config.yaml
n_layer: 11
d_model: 160
n_experts: 16
experts_per_token: 3
d_expert: 128
d_shared_expert: 0
activation: "gelu"
moe_layers: [0, 1, 2, 3, 4, 5, 6, 7, 8, 9, 10]
router_score: "softmax"
normalize_top_k: true
routed_scale: 1.0
balance_loss: 0.00214
balance_bias: true
router_z_loss: 0.0001
n_groups: 4
groups_per_token: 3
init_std_router: 0.0212
lr_router: 0.00212
vocab_size: 8192
norm: "layernorm"
norm_eps: 1e-06
tie_embeddings: true
optimizer: "soap_variant"
lr: 0.008
grad_clip: 2.0
batch_tokens: 131072
seq_len: 512
train_tokens: 713500000
steps: 5444
dataset: "wikipedia_en"
Below are experts of layer 3 (counted from 0) of a mixture-of-experts language model. Rows are named router (the router's row for the expert), up (a neuron's input weights, with its number) and show model dimensions 80-159. Each number is 500 + 50 x the weight over its row's rms, rounded and kept within 0 to 999. Numbers have three digits each.
After each expert's rows: a language model's description of what the expert responds to. This comes from a sample of Wikipedia text that the model never trained on.

# expert 7
router:498461553458533532520491477392419489505539570442530444453522593451479500572517519489440491508502487433487412447575485523469502479370541520514463548511507567506614391505426535573576589501466446535501461582674507527474553375508459576554480462
up0:550504557566495529523426522515461485447577464544489516428474540552482538536487474493541514535441413530544515557426531452536458450473551467524482651582489550563517557407500458538459487528476523427502481473484505559523528488514454580515486514
up1:495487517444446525552553416461461410547517492562574536496501522433540505467561513398477503535494358473547454599567447463390509472496441453511468472584447524556460558559477441516491529469486464425524508497529514475546548489447470474513552399
up2:470487459561537434518537585417398450541397497578488523464421534591516501472514541532485571495519543432535507503533515595531411488547523486481449487583513492522530526575572499521561473487574459371437543537522522487576468484449522551484480463
up3:559552522433412428481586463517491448529475468517413450473546506512455527590534478461503489463489564409536552416489454605447501497615409546526486420471465537503471398573612536556489418522453596531461540496409430479564511548481487517484365491
up4:486425467517516401521527454607426479541503480413487549583481454564575430526526391421517483468505573559531534537509488497537510475516526506446449582436613413592499451570513515620443443520522494517498438526552497432406543519499463438501499437
up5:501543582476497509497540519542442564518543518489594480487535557518417492452517503557601474523487431565468506545464513489590608428514483494511445498534426535493553469463555507463574535593482362520538621481386542607536459528474520423469553472
up6:585476414451515460477496449480500445523499500526563604408509482470466523522415457447519543518462538559520452541586483472443552646501507502590447454506609436561622594471519534477445496504478496503563537576447517494470508531512561462491459552
up7:532553535467554457474512576564508561513540535480448472453482538510588456553499413604497476613441482508611560432517622457510505532560602467534578437445543524492548491612498513533591461530508526438460534559559484573478442451521575594539541480
up8:470553557476448465476401477537458540564389511437443431444481533506489488475450547526455492527482491589390513580525592484403583469575443539466497498512601420487522455429534434446532543532483499481560547473543538536487552421569532587436582468
up9:548551445533423558477405526489365557565511502475550511450457465527518487483432538436491505505539510576447456605550480492500493521601479428519525482446535519473458438517360495543471535517446530525540557476559466489504611499461459589476491529
up10:530499542437542474546429619557461520499462522423488478461559455423563605446501460492576539456405481440451485590438479514529488501528551468543498514444511511443544388548455503549514502501468502508496445577464508577582525531585529545517469516
up11:497532407523588548385593481504465482464500425463473499470520436453508517416460452561510395534452513361440501446596532475413464415534590499529473455498509551440556533465526464520524516510455465453479531489569564548465504549564572485545535533
up12:497449481471541464522458540454485453380422520534513449459551569457463514521426480501543527450470428551581593461539397511396473389524545505506563423517524429503490579519591375564565586559493506477441506452472454382507471532467442532435473451
up13:526602482536506542511547524495507471457523474516527500466483460541506579447602480357476486453449535505493572532453511578460510533480486603491570500546466541546455477572421551416483516580485415495413482557575487584436425517518513507468528550
up14:485325586481510468479529562462505515495475461509429430508475447527558501438423490480540465590433496533558549483474489470470462512508529452475496515521533507448529473494521513574622490592446575566461503522553592469391545539545507438547414485
up15:431507480576541447433434527563492456397607477463488438479568489433468481452525533485503587497498511558536488540484559463480466418557490539467412487489605470487554515561490597569554385412469590424428568435545600472502488462415457465484494472
up16:508556409487485447551499461464487485445472532547553510567441550550506463536565484517435423455478492462455516397515512560462519558474491558577433490393498375517509455486503469477515553547536477577558573495447617504553503593436503535453440446
up17:517577515475564510455421461556561419525492486448569505520548615511477513445588494499478490494529499515436548469548534435485526497432495470395456458541532566490486472550564477507504608479472538454625537469542559594551516556532528455492456546
up18:422449415566537482530377543523509416390461505516510499529444500544519492501551497573515488440579431466468424513478471497486594607567527495552523474464482584588506495585475535489553533512464481483445546555485511482461515467387486617519476390
It responds to: Final vowel-ending pieces. Word-final pieces ending in a vowel, common in foreign and taxonomic names, such as ina in Lebiinae, xi in Jiangxi, and years such as 2016.

# expert 10
router:493529623501430524449531591478508450427579409488453482506440504509492568547485541497438444588462573508521460415497521484489439462453549531590413556401546577447563543532533558509519514385463507423575551464486459419478562463491536525562502534
up0:428506517448497502516475382471522505600555421571406472458563475432568561425514434517427493501515553464521501438516507565518453532508543545476546650494473464500502499578475511479466423506623640487414491543532402509492583510569511483540552490
up1:420465426518549525516515488482440479527488596427512458473491480521486513529576452473559483474547426540382520558427464505452583483446468478495446486450524527482614492441521520520580515485470499381501434523401400491467504510508392569458524526
up2:412556437473496546530511529541551452533495564541498478496516496507527493556525488401478442422516526589523452502528467479507525536518471559384479531518581537561504506561578529579481491516440526524532502540503471546509509494577533579511433469
up3:429504535526420474506421524418565518517611483463606572472438471555563517584444508472605572534566517486557410605522420490472495489480503498485471484503527485535589519536533463540503573501508511590513482508430457516520460529424514453555483605
up4:517461483586591481492536549567455534514479467506483482505540497548487583520593556362489497537465520531549478552512499576525449535549553522566511621480613530554543516516485518553556529534462485536552570484514555456507507538485502478509416482
up5:471435493543530499536478507510581479477536464514465431491445481408478490500490494435501454529510360522462509492498512490481558593572505570470531493423505455528607503451537551496496477428583488472549566488578576502471515568464522570589578508
up6:493538420586528539597621457505514449604530472469460539528547501459470583562381553551469529542497483513539551531531515513540569486496496546502486524435555581482558566561514557538532506403542560561542531504543506461496580480596573610547489530
up7:439478470493595503440506537474547495478493521567483605551494466575530507489483533529494518504516507567524567545507501546428546501389499537492478549540546530532457558597537473565554496447385595587466497528489463526512474571586569576446647494
up8:472583511497464499454531616472494538504425473523466539500451534610441483551518503482468546555549473576490462491421442447447514552508435549529475491536458488538453488584602468519553491520499531519563628538446534421551585582418459448489547441
up9:530428521460505510475552491500457522562540486578469489511518461635613501511441476417386514590405443545469548510487578500510564447479461546484461503508533461490475548536465650514467495535539485546463509421474432495464469514580486408500524462
up10:555489566595511545580513505499449542519476525433589472558528513557542558466593536572480518543506458514419452539466513550475530507564475446537513568568483567536491514505457477521490465441518511528529509435546424513480448396601453562508450461
up11:544548566527488509467418427494509510589552484401600422575484498475500569499499566471510464550506548500565606495429500523519488535555477473465485582427358493542524483566562562407540488437557522523482445541467486466533529596462519474565509464
up12:528573493428507443553432611477438528541508487439503514601524582454478584492442476514414535568506502511542487437469468548507486473468507455531509494392537549494466530509402496525578463545426527483533557612405519552434500485546492603457404424
up13:550564515606509530467503523468536568552525413492540529517425518509570505453502554541576563520516534524469522490694479507543499473568482543518516482473531555490424436576405547428502550532422527592550616547499549530514525446514464598591468565
up14:517528513504446546531610559563547488573491434521469480582503505505442608523540490534496500472469529487514551525527585511511491510504530519531489516420466630471526525473536571562520622499596563537602467530538466413577674521496527505522441509
up15:512484519482481458462530424425456580477449435427443457448443513436489482541542560483442508548526460467569520453502487506441574543527592429548448514517465484461505499529528456570533606463495498453427530450436468381473517485389513413557453477
up16:503538574401487486539513539509463502553484494638464474538454513506577547538484541411508530487445499597425432601448489479517520520473519599588598609525522524515516538556409523462561475490490540550499525513526479479486635564542495371574457476
up17:518471560604442493450471591557477503522534439523478571354429475453434476504505490494538411577453563501557529577526439497479384470473561437477402503547502546558553558457463513416431390522505464576576426469549413499474500454551432437504421527
up18:372458462516494510464488502538559495487501566465460547500516542514505580456528520523535522413481500518467501570529454444499547446517422467404503479484577503487525413542517549524548464497418418507557537495435527430510371604506558499486552489
It responds to: Capitalized name starts. Capitalized words and initial pieces of proper names, places, teams, parties and institutions, such as New, United, Pittsburgh, Democratic, Society.

# expert 0
router:496555590442476406496415463439453469404578450482501502410430497456542522516470536347421469551553504540474495486548480470527440487505497549499446519555540475469579476522514558513570502523514529449532451506574501496359562444597577528561593489
up0:487490474501509568480493568506558488449506449571453433520528546546506577451505476419465539528477575462530606583527523434454438451492490437434544586471547596542459472580574519443578504493524539477535614485439555532461519518484580503542510500
up1:398500453484510453514569496488546558486559464552493538556563440485504507450480437586588484548439540526518504565459481484513555539475540478510489497566500472476506491506525485512529492477536507588534494528477489570508527553546466557511531540
up2:485483513471479527490506533473509506515549492500517503445498493503629588416409459492456554608542463447528519538551559436517493483494499529485418493559709438519545525523454569486472480531404499561545445468410509564466568487491552574521497498
up3:492445550426453503528512462480466450499462543463478562448506488465516382486577567481495516466490506538472523520513567489515462393492450465534569536506509575485506596479500391503469576510528512484550400512558508560483457447511395562604615553
up4:487588525466463491473422505416474475451548492428538464512530535528446550572492464491452450495560508500467434583502554552545487488563479566523524421443558473570536512533621306457545565532486495492536506608402494597533534453537505533578531520
up5:462472506464493497563442518529521392478564429529556527489478546571470517553555556475461511441505469531516447463516504535461561559508440580483535455459426498585495485552613531456429492541466541572568473471425595468557415493513419501436490494
up6:478476490482533435588494486521564490571494475510499474483582533536487580548503511432574571561557535537527529509537603494453569457496476570515538556537513550621448585478538549627496472508504509654570619523499551504491508580480563485555502541
up7:496558499474435406586511403500528557508502438481525503464466543521489504384433463433461533489521538500510519558422435532598525555470587537487481461526570527603468556591582495504569463451457496469555457537526476604513530516488512466535517424
up8:575443494510565621552613507571521413474444571417477578568572459484521563533508484502434485522506465476512457527482486490561545523490468509454432446537442505472564548543594557551478593488515443442511512435470533524531457477526478555498538494
up9:531499491495526490396572520478488528458484474489467540552435583564473536495517619601474496478452518474561517515542554582478470592510507535480502548526540543561556444517492637525492530527555540502460430463493502502506574513505555535435624496
up10:507596520596459433551602465482487525407538456477590505487516447442504420415602443513464489472456511542547491541510535513445460432525507434503491475490558533529565434522480445483568518553561499370585566553508459547443542543512414493505507514
up11:403485528514460427530449520368462465485466517396565499541494546457470444540483499544430529468529469538504481516467468433454511493498410475605455580490437589468499458505494583513591445475498431399503470374457548418492471434475500538525419473
up12:484608416535534488451442606524453520465484545545471607391433485415500567495524529561609556548523483535515536454480558469611431442512511513553650505556492484428576487453534514543517620503559492508523494498533512434520497573508587497545494560
up13:507451473510468448513587460517410473468482438489452504573526594499515518455492560415549414512568546492497375426508569520511440435593494554499411426423509442478515441414485477559512545534576436480550475498439512466501448486462476442509485447
up14:569514409533579436523473504585468485562483538504480375472544501468505567488567546461411512457467530516585496528461474559481391519510563449423501487520574556533480385426485416551568590532535481415468577546545520587551479523492496537450539505
up15:470639438508481489459525506481541480475498627428451480494553528545444535491445471538469536431505656474567512485490516490479598505533487531421522561502563430546471462471544488552517504497432607456521570584468495482600525457499524475474607512
up16:494546493534468595472525570531486443500450489552551436432485596508487492447469522534521474467559425409538488545456614497402506573478460524533498549488487508633505563529524541538512449418548516636462389472517545546393538478430490543544415455
up17:537531460605505503466471431561597507403527494535569505471456559546543546525499492515534546599379523554565494536532423481504501541504567491557481548499525467493550410494476509608455478479524523549526491453533545506600464483443414434555517532
up18:419564596456517573491536536515525471555525548462462544479456502484591407538532418552513523474512408463477540586468468508421546523590549548493421510469575503472426573503469508457527528429525517499416600506548494490485524493508493620503501481
It responds to: Content words in prose. Common nouns, verbs, particles and suffixes carrying sentence meaning in running prose, such as film, season, used, cut down, referred.

# expert 6
router:438528464451435509566443433491472484413512494546501491450445605432543574507519548492503440498460534426566443515466495484479536451479524482518493524460565522501517444540461461556488563475527444521548471456551520499470594448532523564535479560
up0:451529444469461501459475519462540564443439410491486438497548562468497427484503487484451418399552514463497421452430531444470560564470517453458487593536532459548471477556549502505431527460506462468519551444501522504355431443489491464534532425
up1:426556447574384547513560509441404511533505518560472525526526591378369359453599507553555482428510440445495501456496489564498482541483493425423486441537468523514497549463552502513658454505525526435497436461572473537486476479565499460525505395
up2:543368617554573457508489504506526465561531501531424536486479456530521521458427509568531432546537454477416458466550501520452450535488549560413493486521578549433504450458463595541504511483525529507508429604608535525438514449547434459545477490
up3:452547486478492548513540557453520419636529492495561504489488556491489608505521570520508522590517500525448540519499468567495496506529477432546544445470516601410465439492521549436557502568550476554532566488535500501501503457470525485575420484
up4:472604503569495437550362520498454363477521464495437526490445502573600511507503538565450486412533439528434523497467495511488498455396433483479545602552556529516443434491529492497508504462432487561430598537535510518582490505527520465446424478
up5:498530428558517474536505550481509537511554514617501543542495593601454461536389510509539423475513656490444539516605481476483520598499580520533485540545582572491570486517476543519530545471554454506447618564482551502480515531608539484460482501
up6:532422487506414478550499600524475482482457550524459494567462446557516463445562555548534368488561471458550474560604486517521461500482505565508498528498508467535549644565587484539477538629562503525599525503414525468497555420536436438542502414
up7:486480559559485526495479495501447542490488437536460453535507503386559547554467509458531498443478534470540493514486505571632449508539522457512551539467516549468510383571416498414451468404598501474481604569579520507499474496486538465562503440
up8:498604577457539546566451544496493517592487592487380438459510487518570518447408445492492525476509492493526490512505480548375575445467459497536482497469498536496488459554581467455436468525418522635539580458502427526544477536492453533484548520
up9:517566479430514499487524508451538530501480529504568458409479482429570496582376541507525539554476468508481454514520441491458539507510591504535448511517522385567553518499525608538475611474545555546480548505469505529433558486466498498476448544
up10:461431492484544430509486525555524555458456497466545474511520662576481582533446447504514417513541494414468432560479453474420514424515540540469469471572477538462504607586545553656551489534519475527492408541499507559551483434492493443488468506
up11:406641371536514554558529474498647596499481460510534474519508519440615489503518486455502537466489565472461568556498434530470475552491492521478486474460505445536560490519396488541615524572513547503553554474602549529476496518488411441437459467
up12:583513549495552531528427508501451501465500554468531497512555486578622572476484564603475547552535516557475585450469505567505521496514441599567461549480495520440523478539476459510444620517513530490505495535509587515484544475501525475533369539
up13:484433432554528453538524609451473467639513502487497469547507533468481505453514505546458476560493568463455532530524437525495454525456460498473487511483420630456532514536479485497476485552466423505471459498515487352445476530480528464543571609
up14:466492512562429511499519527450445530542518475505493483554505465506493551429463492558477569414435488484454471476576528453491520493498549503541430467505576565497432517580508517446599504553496516506421498574534532521452611519532458621517542557
up15:505462504575519476512547362473443472460480513523500524489523436512485587491481553465463455525484570492543493453407460532473576534498516439500508400479484600416576446516604422493554418476494579566470424474463552493493589460469486561442466529
up16:519513532510479469501503448551536482522426588416531403430482488542449473485564460509517486494549458459434467506559503501499458523421521459519517612540553432546608541486542469445452557501560562612544498402448545440462507468608554441531484509
up17:520458503445485510459632400512448545452510497469496546490591537537438559487420540523412506497489501533523543447512449473627546466550598556531425394576587491521606493482473458523610530494506493502555444500488499512491511533600524523581571496
up18:545514541420403437545524578407473433587527470501426432476598495517505556588569414557537454482504523494457542488457506526494541490500465560518557442488362531509445515492553500346443463527426520500561555576534614513519469438528470409524468478
It responds to: Mid-name word pieces. Word pieces inside proper names and foreign words, and possessive s after an apostrophe, such as Do-st-oievski, Ger-ard, Pat-el, Arthur's.

# expert 3
router:394544459516568478503467574434460475497556499476577480516471459476532477476439474488448503536503607482521448495541588519451585596497474417534469502558501500459564485500514578443516496592514505515557497524548468559458513345503523515537531529
up0:444521541483412566518532477476490535411312441468512429461543457522498447553449467506488461564532520451467423484490431575540492538540468553527494566478403492552615502478467432533446475510416440530418547527391430497489518569498546489566440551
up1:473563516521454470520456471478537529504525495523494498479523497456595437603507490516487490466596568521592522481539567593426539444437441486480601533566497480505475510512519475620524309582551463510501481546497493528573493402473526478455565459
up2:385498508488517529499518502469612435422442488536501410423477604537523595567493469523466428577414435523504456464574540495544455540473482497511492490528602554494535562484506567416445419551440413477552455421498497453501542486475509516461464456
up3:467564532493583443556472447517477464397495514462461548496460449541496490494468506436392513562531492482565507533465476534504387492437521543511487551450533558523600531499491459514493466530483421465511495533432492551530501432471464559556521513
up4:556544516508490499498499457458439539500507404545562498533440502470559523551487538404462532471560414499573511443614426440452587455422517416469485559461551495647520589542504500431481498550516492529496490504417491513483551480506462542583488517
up5:544538515555558465545544501434461574583454532600443496486449467503454559518627517488504486403460542505464507422523552505472589542459449571494584598537520489538595504466532544481533533463521458583389553545504551509523381549538512490548479508
up6:451422570524553419505514494500466505522459386545526544414443532399464474495541466478517515478530413524471533481446454458474511470455509583502513505511451466543465577470452566492528526433499472499522522485492352522555484489581431436542519502
up7:424478516487544402432423597490431504505495490569583473520538508503508546522477411452467543497530616547504493510499487597443530583476457541437555580613565513443448500560369490420528490573474414466641548453477475536530527606560608535545554491
up8:523605504575450515484537501513492382428425492461524491501550452453520518524425510465477436552561495419537515545506599544432517420529431554522510522457447422565530453524565492461432442447437462550477492586547473485623470601468497490560532472
up9:561582465542477428452490571431498487483448475496520523594536499483494548439424475548419387521514512481443414531409538470544534472509539507408496463536521561489483533608510627486526490470573487354496532526479517462451467465512473466446582533
up10:467473496450463394467443473583506485612478490444548532505514553543575487554498555503484455520591608566525441482577515499425445448551498556525564435555434441429446427509547471586493457513410542510477434474486513493402516473524477576480562458
up11:446488551511509500536433501507454517508434452472511517575452437603548523528442557512447509538493511464350484617518583490522488486512545477431555462539518394491540548529502427472620475483545446558557512518463510492499465446478509497549495476
up12:476460469458491498610518489531514401539558530460542480409495453565566546636481479458525528500473413537499493510452524498457402516452469407542469565487436389477542648582484489509601600547524465513604509480441548521568528495441515574468521492
up13:498496485557462503480423576533528494506546538478499489579519545425454482495549593619428487560545500536501511543486551512493531524478473616474470489503454537609504486442524476579521560604482470481565565425456520546568475473460518503520482586
up14:547534533503539438595458554585523552546551493549557521579551545612545493541466509395509557427534499464540460446451636563570537535446488456516478440430603529406389519462452535520468517511552505521456492532498466538472587536542550413514436506
up15:534474528479525436498444541441494508492480541531596436540527510499489526562482588514377506474585587480423506578400549511441556495451428500503519475444524469479470588417534538448550554459488574552451510498495451458510585399447450452595423487
up16:512442581451435571563464402483518490473535457553399527523568572493556452525405448545418508601569534519504483511568494583490580418482466389517508491516488590513422567530571432549453489489399529541531513457507448467538441470352518527586428460
up17:461524495461461565468451531479470533488507490530455405556551484498533541530530515507599530555542542448518417510392472530409470436505540396543410506436442464530587513607432507527461447577384577461565478462488606422497556554484415458394553549
up18:456432393555447550537548423404486451486548584496504555506464557463551486494457522524534522489413557484481470527563511509489405468557455512367424542515460603441494449411502533506519505524479369537541519546522536561466531534504629493467682548
It responds to: Mid-word syllable fragments. Short syllable pieces inside a word, usually right after its first piece, such as ul in pulpit, ris in jurisdiction, rou in rerouted.

# expert 2
router:558556516504547484497510537504486512532464475497555475461494482499492522530476424439471453627563565468461507449526519515536490490522482496632486457525507544426536552546518559529555461449421517407468587463555474466400478515558477545665547560
up0:418491453494545456513467544502523500572534573590544468446444540523463637507445545589545547478461456469483489499495474551516525477424542465570466665552572548528532472506516517540548496502510437488478508472559545542495554503498540501506525511
up1:530475528617460390525568506415535472616486550514535381539468467468469525492610536540508528482550465489411476454496438517533558451408433466596642428578412434507495452503501499521462496490463491443574481550515537483536527442491573490508441495
up2:458485454528360478580560514554533512469551471508529420475523508517515505484533511566484471525487490563521533470529551531585565452490548336519517516527570457512511424452556475552464449414489454496524442544539587579504504484536448488491527443
up3:599563488417439490588579506567512480525515509473550516459523514531451442546530506405518496511452474453480453523439424510507401466470501502581553543537556566452572540511478489550490483475541526590493456456437512519506454555496384619529516584
up4:463513416529609450472591489449469457614469434459396416561479457500473470453556542469559516476644497496517536456512511530491577518517512479599505561418542477572495496509451508498650553481544476439513584593442493523513531462490465550464470397
up5:560527559501578457573444540484500500581562546488558438504520509549436598482485513422620465487514537535475474557568501482592547514478537522490536529409515508457612529486456546469507568516549523531479555485477509497423543423581515490492416527
up6:501469489478602555540547561601565480524508407501481532491440487556439496578466463430422533477569532497558477587587534474486578475477546504500488540524557472538514611571551522575479529561513512410471541482609503514582443535532539468548502543
up7:560570444483447493508470475536567555522474490612528557530522545437402461452473494474485457595567502401473415532529464497412538468491473473491566523494502589477435529669468548523447573471515596560487546566516461478582443505472545440512592538
up8:537480534520460429450586581476394511575472495419523420441487414508502579479539554430500484455494564475473578499452532474599512508605483551546395517531451544507478511475579622579496572535519480405517597517470478530456547492501544532478526590
up9:457427499561560541417438476476446616513525571489495512579453556508467475493497522481511458459494519552416565457538496584530532492432487466471485432511509559472486533507579530382490458399424466469548529549510572477456469587518571589473536513
up10:609565524457509496510528440444536483474449502464440493497553452562517590448479422477495517539426482453521559500554461481512449483486483566548406522556507476477418492552502571642499537519518504574544528480510532413471391557400476479450479505
up11:505535534469435495463461486463541499491464560564501558519491439433468513503558485563556473507551566591429485534484560519514458515462521459500559477470453482517483568576476516504595498392485573470455485503479576421571616632491556484526449531
up12:568541441512500493545526554532468523538493391559535493510474600571480587532491496541542439466516419421553494426577522536528468471579505517557512503500488532468540609577519480550486546387450542392472483491559478442449522566549549482554602512
up13:593443557498521560504567538564508595531508470591579557494420545547549496530506537544500491553588567500516486455479509573553463581594591558503516515550472508591528579530474495546443522557519444493461584503503459532498543526493445406526498453
up14:568547543553527554482547499610441509515585482478601521467488483541575554534432537499499542526591540577525500541569529508483474511525558534443489465538434515587576438511504463489502512425523528539499519542525548553540488582531532519487500522
up15:409494518469436568505520462523535484472519492549512457621567455533505461445449577561496440500553548493487542520493537543510471501535437589485539569486611486498503556470549457538411458470499450512604472527464519447485547470495580606482561493
up16:536538512527477452473541505508518562486501478464454484485534554486465476413466513387512452516493524437528533505595572476502484643504616485452511565564470565574462430441559529448445421542485440564613576464456476537382497484499474435506427544
up17:472541588632498487524545477534549535472569507483470511468525467437526577486519515534538567475489551475494508552522567438518565472559470535508442481442611552523540499512529471543568513541597577508594526556532489550579464567439556631503475551
up18:503466554452463525508509452507493500456547502450441459434444574543552511412529448546519502486427517507452481532494480522534506471575650520408469569475560533513420558503526533546550513450487488438556606548390543454597470568562554432449532556
It responds to: Digits in numeric data. Digits and numbers in tables and statistics, especially after a decimal point, plus years, percentages and units, such as 138.9, 65.2, 2006.

# expert 14
router:524500601519480496453493506397536514498505489570465449408457547437561493526558557438459439517537514481502522463477502512437401580462420509506447507543520494470525449609565441511576482551506425409463575476496497570500587518589490489601508519
up0:470466567508497587482470520480469423474461475508450468536555525446524530523623505468519626562503486514531507444568543437590494545596499461452528618543499559507517472508466462441594471625589522462428443593588522545616465512467504554526485545
up1:435537413498500398463573480526595548522453579499538575550510487469554507440442559563569567536506589463596484528460465575467485502455499476585473558579542519540512484496386549497521473479572517495532416476562530430494500515499515534452469521
up2:493481493479586507518554448457548561473548518400448493454504450532448646495535428448454540598515487511559542477515530503578547431474513506445492489522582511499563503489453612379457493608472562503448493433471538535447469478538424541419483486
up3:494439444486528436503447533439561583519479517502456477562511475514536623535374427473562486484539434433409465447386510509575484492471540529479517511489511589462545439548537468532465576530612512535470479453553434442498462515500405524573571476
up4:517613465509579599539520460334550411472567558442474494445466468456454449523560552493486460500481518481557571526492503427482520449489466543564567533370544523536455461469467452486449454450469510504507571553536497596456481497518563462519521495
up5:468530599498445486527442584539446524424513505631584573480564425540440496584459551572536477528585461509520554498485634466508586465531428460505538477456540499534479555502583468540419477537516428480513483537533530487439528530462580587505507492
up6:416573513540450423484482578544494519509539597533506507509395530556466507524474543413530457518507515525536459556489463493509453424549561493500563538537542502563501596483488554532533542540346444511531507514518517424447579490456559455499534609
up7:460510541465534539514486531482558537503499486486469549475415513481531535410515524485556456459468575505527508571522532480433459549487452490502572523410460532478436469533513452431522463566493603546452514482593457485477513538578555458466511487
up8:456633483495461553453426576492510501372438419524512423372545530414504512538515500515473531503544531481443493461500525508446457419425450540531484440532444477531518518529594522388471491514528424534464598449527535522424487540559481488473511581
up9:526530502490553556486483544531526506469483459504468503493464541433475539522563433537599533521425500465481492506443499517484466521461440489476438538525472592491456404425498504581654455525467628503505482459533464555422578494483529435465473462
up10:467453550502521518522520515512449530482554517474478380564488517580498424467475546550482488518468470501471443495533650538496391497495525467455576591544516504498517506476511417583474524512551474510420393475492503463530482532425579535502507493
up11:555475505415582554459566564449561465522537529429518619504498583537571473523543493476527511432493459494456475493552574546558502472569494617591429575448492534503519518470490493527493484490536552478506521487421493509569520559459545559436586559
up12:513553531510526526556495446521481580501462546503529561474479551386500549511560554484524430521589538556432472586474501564480497506468551451479423295491519572490597481521510465473490576495542516481535413434516519520489464381503476508455574519
up13:449556474502457439507520477451477529527475527466479525474538533413519477490524423571501462492533525407483432543444601570453433490617467536507518485434584482448543444529476429442538458538454476559470493542517527495633564460446484593469416496
up14:561484531541508481553575496500502520513493505547462516489604491507477617496407571515551527511459492529526400509541459431429469597431458498509507557438550491541586428522436462502501376430571392478490431484604463445343501559461547485499550502
up15:492542531508463449547403530516514565528505465542527573549495639468487503546524484504606544453519520492558465438518477525501528539469605557494476428504501506531486578542460545498463551513526601516591471514508546504613484618561499540414548527
up16:442407475559459411533509538490519535487479520626433589462426594539479497546530448505499476522550497549503530495599535481570521568507515413538564472555505570533467503526513498504589607464440496544584531566424568502444535535561510526452539543
up17:412446560420463529502551627477543476481545521565535513413472487423522490467446512513585465504527537576574556449551495527518406451459539554460377530430504488509477489427382488509543556520504535518566517412557485558489480505534516509519587512
up18:509577559510575558521567508519376502520512479465543550470535530574475547537463532602584583575481473581510551562530612531533571411527499519470498552434574460471574465574451492533548535511567491555501539503554545500524464530480484516526484553
It responds to: Verbs and function words. Auxiliary and main verbs, pronouns, conjunctions and adverb endings in narrative prose, such as was, have, remains, not, also, extensively.

# expert 12
router:572509513559541466585461448535485437457479437522557466496392581528472610480472554453469469500524452546531537431559578475522535506446449476504509562524569441515551473511434602472497540500501482491479470486458495521437526503550482513617542574
up0:573503488565447530476502454518504537490576422553553564547546463446436432464501432515518458541556498538465514511561580429510494531580512485511527589581581421457425524492574481508528503552481537566538475541539572468537542365578597458530457511
up1:510527535486379473503588555490566541583520461545482536495445552519549516463574610547438536511541522447518498575577572511519522471482438504548508449550557468522445430508530561400581496537497491554540538599483569593490539491544555509516458487
up2:538556521503556553577528486424563454458510459489493520502499431481500488600503566556429499551417477550446556520485447510578556559481502528466489457587648478442575562512561446562471446538437498526450437509530451452426440500559603486567527463
up3:416492533558516606537541491573516565536444494634448507460542556473458492557472580500476524507477531499532458469490511409497528485529495429483483519489534614549574498474591499510431578507459552495533457518551535503530450530436539511392512552
up4:452491457536506405532558568433517531446401501522485421547508494458517484507538458482444487474504485570546437545491452570471514529448456591479495461486462490582485610616464501420572426501513455538610512523427524471484481542509486485488498479
up5:425495511555504504556520526451569636574567464571450497542469444483451547604544535512549550476504476537553419494384481539444524542555507512527523503410527514499578545511445469514509495485523448531454461526474522504470554507509518540604532618
up6:448508539418514577618508499498534513510490516518515500476383576514439476478494526430548489516568513511497507576490609445492522504437507422516507485483489516554487576434483480466485455544411417499490524455515591526469438522608607605461492412
up7:517566512465397519573557544437499456400537425536528404475505578518490422505418443576537466455505499521441494532590501494437528501425427453544466524532493493450535557596492512412438517473571493546511503563476551500437576461458484540484561517
up8:554491526540616580480498514489541478446499464502583459434407592456484516453510498519521448440532448555493544485503440402427522603473433445493516473526499514384515582497580502501490509502529524448479529521543487561450480465434578537480507523
up9:613571485563492511428415566506479523526492585410440542505487532401529525513552516565492482449476536524453428541472550546466433440516527520397457490471532523530448482612450586552599527438486570435548556575483530498517549371553428444519515506
up10:316483556554514520427545539625486501507506488470536469491460492520576566516518479539393450423538611519549456506579456529502504491462471527476515512560488370549457471463558515571451426554485576534500510543537562556477449472507560507548466498
up11:470527517450506536438530434472534485547505476390549508579504475581458562515482508463550560506454547468543511426501462504486522519397394564516433527546505471452495539634465517527595589428466473488536469425465518513560528490513376488570516433
up12:500488435567487563541480444481498498544600399468561536418561511477418478617508589552499568540535437489518480431528437518494570505468540493471537478523450572479505504481507522553451625522550504597543467492537437481544434526423529458448481595
up13:463487514561532511608371540504415474526520466556491484490518545497491557412493527508546573525495426493462535436524445398467503495513409466461546511395473527451586535528515490463572442554523532531499517505531512475455515494559615400549433505
up14:453547557503524489504419424428525491482513391488513431615409487557477624531536515512562492479644517494553580606536464502414460465529576500513504545536497443430550447518435615514570533453614470482501430527491517436532491505496496484502424506
up15:423410515419474433542402538584522520561519490554546505471514525544527508595504539584567479510481456607544589409513433499505537569508457473515463472450509564601504435399528380540488488424448572510527428507566588490487467563564566524411423476
up16:462435445564456479537518499556486501504511573513482527537554511458493543473546473516504477509491543557483545496481494582556378453504546431543539523558493552501525423519541606536596510534518588579570548512496522539486509474431413454371463499
up17:465513532492508529458499551529459565558603461424495499432502500408589456440541498535473534549597495488608385628520589503479465442426428413479508498421533541518559538447538525532425527473478518446558549527467445599447502500472518583491527450
up18:506508496591465599563503574384506494477404510482483569415517511531476500452464481510546497460488469518492400526521491449503514638487458521507534431476522563489512469446499571424616525503497522524591660531528473479435461589506411539494511552
It responds to: Word-final suffixes. Suffixes ending a word started by earlier pieces, such as -ical, -ation, -ity, -ing, plural s, as in political, substantial, opinions.